Experts of a small language model.
Training: a variant of Muon for the experts, 193M tokens, 5900 steps.
Below are experts of layer 5 (counted from 0) of a mixture-of-experts language model. Rows are named gate (a neuron's input weights, with its number), up (a neuron's input weights, with its number), down (a neuron's output weights, with its number) and show model dimensions 0-95. Each number is 128 + 24 x the weight over its row's rms, rounded and kept within 0 to 255.
Before each expert's rows: "comes after" lists some tokens at least twice as common just before its tokens as in all text. This comes from a sample of Wikipedia text that the model never trained on. Tokens count by the router's weight.

# expert 41
comes after: "| ", "- ", "\n\n", ": ", ", ", ". "
gate4 [136 156 132 139  79 152 162 116 146 133 130 138 119 102  77 175  90 135 183 118 114 146 134 127  85 152 157  98 143 106 108 126 162 113 134  98 110 116  66  87 131 119 102 133 113 162 156 113 127 134 127 116 105 101 140 121 135 139 116  96 135 158 131 147 185  86 141  98 145 122 113 139 145 164 132 113 103 150  89 118 108 143 139 123 137 109 162 106 130 119 125 145 181 112 136 138]
up4 [136 107 130 182 144  81 119 149 121 133 133  81 146 109 138 119 147 119 142 106 139 127 124 123 110 196 139 134 114 148 152 111 147 131 113 121 137 113 135 145 136 111 109 127 171 106  97 114 105 103 146 178 125 101 121 119 127 125 137 133 138 107 117 126 151 137 152 173 112 122 174  98 146  77 132 135 136 139 134 189  84  82 120  94 149 170  82 128 125 117  93 110  87 143 122 119]
down4 [138 101 166 129 129 106 134 106 147 154 153 113 145 113 165 102 131 137 147 168 149 126 136 140 140 116 107 136 155 128 149 137 122 137 180 126 113 152 127 136 145 163  86 121  99 103 114 101 118 113 211 117 137 143 128 121 132  97 131 140 145 142 119 107  71 147 130 139 111 132 138 156 117 121 122  91  83 147 139  90 160 105  77  94  85 163 119 145  84 155 112  98 134 124 108 129]

# expert 7
comes after: "- ", "\n\n", "\n", "==", ": ", "== "
gate1 [166 147 122 129 145 140 134 105 135 113 123  88 152 117 130 114 128 151  76 102 155 139 126 104  97  82 156 111 118 143  85 105 130 106 170 129 161 139 128  64  98 115 128 188 116 134 107 163 114 164 128 127 126 134 136 120 128  80 126 116 112 143 109 188 106 121 117 112 135 139 149 143 123 143 108  96 126 137 176  90  77 135 134 121 149  99 161 100 150 101 133 120 135 123 141 132]
up1 [100  89 119 120 127 142 127 141  89 122  79 113 129  79 118 125 125 105 145 127 147 118 151  98 107 119 104 161 122 126 142 146 143 122 116 167 111 138 107 153 123 113 152 156 121 121 107 104  83 106 208 122 142 134 128 120 132  99 144 161 111 137 119 103 121 140 125 114  95 127 136 145 129 111 171 148 102  70 185  97 155 135 130 163 123 138 172 166 155 148  88 143 122 151 121 132]
down1 [124 117 106 131 151 189 179  96 123 123 104 161 155 124 116 119 161 146 131 142 157 127 128 118 101 148 125 148 149 113 129 141 125  97 125  88 143 113 129 128 138 102 111  82 103 107 138 121 118 120 123 144  98 159  96  58 151 150 134 118 143 164 173 123 157 134 145 101 112  89  96  84 129 148  81 156 160 160 136 154 112 133 110 107  90 128 148 107  97 152 123 128 132 103 126 107]

# expert 68
comes after: ",", ".", "1", "2", "3", "9"
gate0 [ 76 108  87 137 130 128 144 103 120 124 160 104 142 156 148 119 139 117 130 131 128 118  97  86 132  92 153 148 113 137 105 153 125 166 105 121 165 107 141 173 132 123  97 182 117 141 139 103 150 146  93 137 157 119 120 129 128  99 141 138  97 133 125 142 157 145 152 120 138 127 119 114 146 200 123 108 148  84 139  96 152 150 121 114  95  99 166 117 156 161 124 172  79 106 137 124]
up0 [118 176 118 114 150 107 140 121 169 147 148 120 159 126  90 121  95  78 108 130 138  60 138 122 152 119 127 137  95 105 141 101 135  97 120 143 142 165 116 139 153 145 124  87 115 197 105 140 112 143 139  96 158 140 164 153 148 143 128 157 129 150 113 151 137 132 166 132 157 165 164 143 158 124 114 139 105  94 163 111 117 137 140 132 126 119 110 128 121 183 147 127 101 145 106 115]
down0 [158 132 132 127 128 146  95 149 124 133 141 136  97 153 175 151 120 142 128 102 120 160 144 146  73 158 134 123 107 161 133 133 107 124 153 137  99  90 108 108 116 116  94 164 115 155 173 163 141 105 104 125 111 118 114 108 127  83 103  86 152 156 106 149  71 140  99 131 146 105  90 119 123 122  97 134 123 139 145 108 147 121 118 139 136 152 144 105 119 132 164  71  84 136 155 171]

# expert 114
comes after: ".", ",", "–", "| ", ":", "7"
gate0 [120 122 128 112 105 163 142 137 143 123 127 154 138  90  94 107 157 133 171 105 135 147 150  93 159  90 169 171  91 122 128  98 124 147 122 152 161 180 101 117 178 164 112 103 145 136 128 124  97 118 130 127 127 119 130 103 125 106 161 117 115 110 128 157 112 149 154 113 105  94 142 110 131 106 143 108 107 101 120  92 113 119 119 149 133 131  97  88 134 149 105 111 133 115 139  43]
up0 [116 125 112 128 146 110 139 122 108  95 133 148 131 168 138 150 143 120  96 110 163 136  93 120 135 135 110 139 195 147  73 111 107 126  94 109 105 152 138 115 152  88 129 178 137 119 125 118 119 132 131 119 156 160 126 168 131 104 117 127 184 153 127 132 101  87 144 125 147  99 137 146 149 133 130 145 145 173 102 149 150 128 120 124  97 109 217 136 124 146 108 126 150 131 108 157]
down0 [120 145  96  89 166 140 119 111 128  74 145 135  75 104 148 144 162  94 144 102 118 115 140 110 123 120 128 142 142  88 126 100 106 100 125 122 129 137  91 108 117 115 131  74 131 130 125  87  83 168 121 154 104 121 151 141 114  86 169 167 106 146 103 154 160 145 141 133 134 124  80  97 145 111 101  90 140 116  96 117 142 158 135 130 114 115 136 111 144  98  85 116 130 146 134 159]

# expert 4
comes after: "\n", "\n\n", "- ", "|", "=", ")"
gate0 [184 121 125 133 155 155 123 137 155 143 115 149 110 117 151  98 142 146 165 128  79 183 157 107 117 152 125 141 116 122 106  97 153 120 192 118 115 139 115 104 138 128 110 144 126 114 105 138 155 147 125 141 113 134 153 153 119 151 113 160 143 117 116  82 159 151 124 106 116 110 125 128 173 135 147 115 116 147 107  68 180 150 121 139  98 148 105  95  76 121 101 127 119 126 117  84]
up0 [183 139 125 119 118 115 136 130 143 151 123 107 145  95 108 139 160 117 150 139  90  89 150 103 138 154 157 120 129 184  92 117 133 110 148 136 109 127 129 122 130 113 131  97 152 137 138 169 103 119 134 103 114 146 107 108 102 168 114 119  74 166  85 127 137 172 170 101 117 152 117 135 164 121 140 120 124 120  94 127 114 116  98 193 128 136 152 123  88 110 100 152 114 170 104 138]
down0 [120 115 108 161 111 129 159 175 113 132 155 146 163 105 105 126 130 134 108 125 123 175  98  70  98 136 136  94 137 109 137 109 142 118 113 168 140 148 150 100 107 131 139  97 153 186 145 111 109 115  95 144 151 136 130 144 116 124 135 147 142 121 146 125 122 178 119 112 186 100 119 166 170 179 147 163 137 140 127 110 107 144 132 103 134 115 123 104 112  97 142  89 113 103 106  93]

# expert 54
comes after: "| ", ",", "(", ".", "–", "; "
gate4 [147 134  94 100  73 137 138 111 103 126 167  93  90 128  95 144 166 125  94 158 116 124 150 144 125 107 133 168 118 138  90 103  81 127 114 137 111 122  92 159  83  92 106 101 150 119 114 150 171 151  97 149 122 113 115 131 133 167 105 140 146 117 145 117 155 103 106 130 127 131 134  99 135  88  82 131 150 125 123 128 115 123 158  62 138 147 135 115 139 108 124 133  91 159 113 113]
up4 [138 147 144 148 134 128 150 168 140 141 101 116 133  80 136  98 128 159 130  94 149 142 106  92 112 139 144 154 145 153 123 112 130 147 151 181 118 133 113 177 163 130 123 131 159 147 171  85 127 141  71 118 174 165 145 115 166 121 111 105  66 136 120 162 168 143 114 144 130 112 146 108 119 122 149 124 115 121 117 123  66 132 144 149 138 132 152 146 120 170 107 126 150 109 121 127]
down4 [132 175 181 122 158 161 158 118  90 116 143 130  99 154 110 105 124  92 116 162 127 173 154 104  90 121 163 129 120 129 142 139 125 122  95  97 168 103 131 163 127 174 126 151 127 155  79 121 132 128 161 154 122 103 111 126 145 122 156 140 100 111 140 115  94 173 157 125  93 116 110  92 141 141  66 141 129 154 136 111 135  94 108 134 158 137 134 123 121 150  96 135 126 114 138 151]

# expert 59
comes after: ", ", ". ", "- ", "of ", "\n\n", "the "
gate4 [ 85 100 152 152 157 123  99 140 134 109 139 162 159 116 185  97 150 126  85 151 150 135 152 150 134 126 127 124 105 122  74 135 137 116 113  73 149 151  85 145 134 112 113 118 151 103 113 166 145 144 107 166  91 147  89 151 168 112 115  79 106 162 104 155 146 149 142 168 128 106 123 115 140 110 120 123 116 132 132 122 147 129 150  98 117 117 157 114 110 131 173 127 130 160 123 105]
up4 [109 157  94 135 139 142 167 111 141 146 140 118 155 128 102 136 108 129 142 110 129 156  92 145 117 115 151 103  94 167 137 125 133 107 121 101 138 166 133  97 108 141  95 105 109 156 127  75  97 167  98 105 110 147 123  97 124 131  88  89 120 130 143 102 143  94  86 153 159 167  94  99 125 147 150 108 135 149 106 123  98 139  94 106 146 165 156 147 157 101  85 123 134 113 100 156]
down4 [133  83 155  92  86 151  59 141 129 106 117  79 130 113 119 105 109  90 121 120 136 144 102 130 140 119 137 156 188 123 127 124 160 136 178 161 117 106 130 137 153 109 152 129 131 110 125 165 148 143 143 116 131 119 144 105 128 112 142 165 141 128 179 140  99 110 144 133 102 121 160 152 139 134 138 178  98 137 170 133 178 146 137 137 150 137  98 110 151 144 167 116 128 125 155 137]

# expert 2
comes after: "the ", "a ", "s ", "The ", "his ", "and "
gate4 [176 134 119 144 104 164  99 127 119 114 109 120 143 110 144 132 106 110 121 122 106 157 149 102 145 118 158  82 137  98 123 132 117 180 139 199 100 151  96 120  85 131 128 102 148 139  97 137 112 116 154 179 133 102 128 126 100 122 106 158 158 143 103  91  80  90 117 162 139 132 112 135  90 156 133 143 125 125 128 120 106 170 133 132 133 123 105 141 159 148 144  94 112 135 163  93]
up4 [110 143 120 106 157 114  83 120 143 145 118 105 123 134 161 129 128 120  62 148 126 139 126 169 154 104  72 126 124 136 146 125 155  95 125 159  93 137 139  94 179 139 120 109  98 139  82 135 191 141 154 107  99 143 139 124 120 125 126 133 182 132 160 172 135 134 153 108 112 113 158 122 148 109 144 147 113 132 122 136 113 167 128 114 113 120 140  85  89 146 156 129 124 127 122 173]
down4 [139 142 174 121 127 122 129 108 132 115 137 119  84 111 110 101 145 153  89 139 130 130 109 136 136 128 112 147 171 151 113 120 153  91 159 126  92  96 139  83 110 132 142 122  80 169 129 101 125 142 151 117 132 155 124 168 112 133 128  98 107 128 191 118 102  87 130 158 149 140 144 176  99 152 114 107 139 124 118 124 135 126  88 135 152 120 163  63 145 100 140 151 101 108 146 161]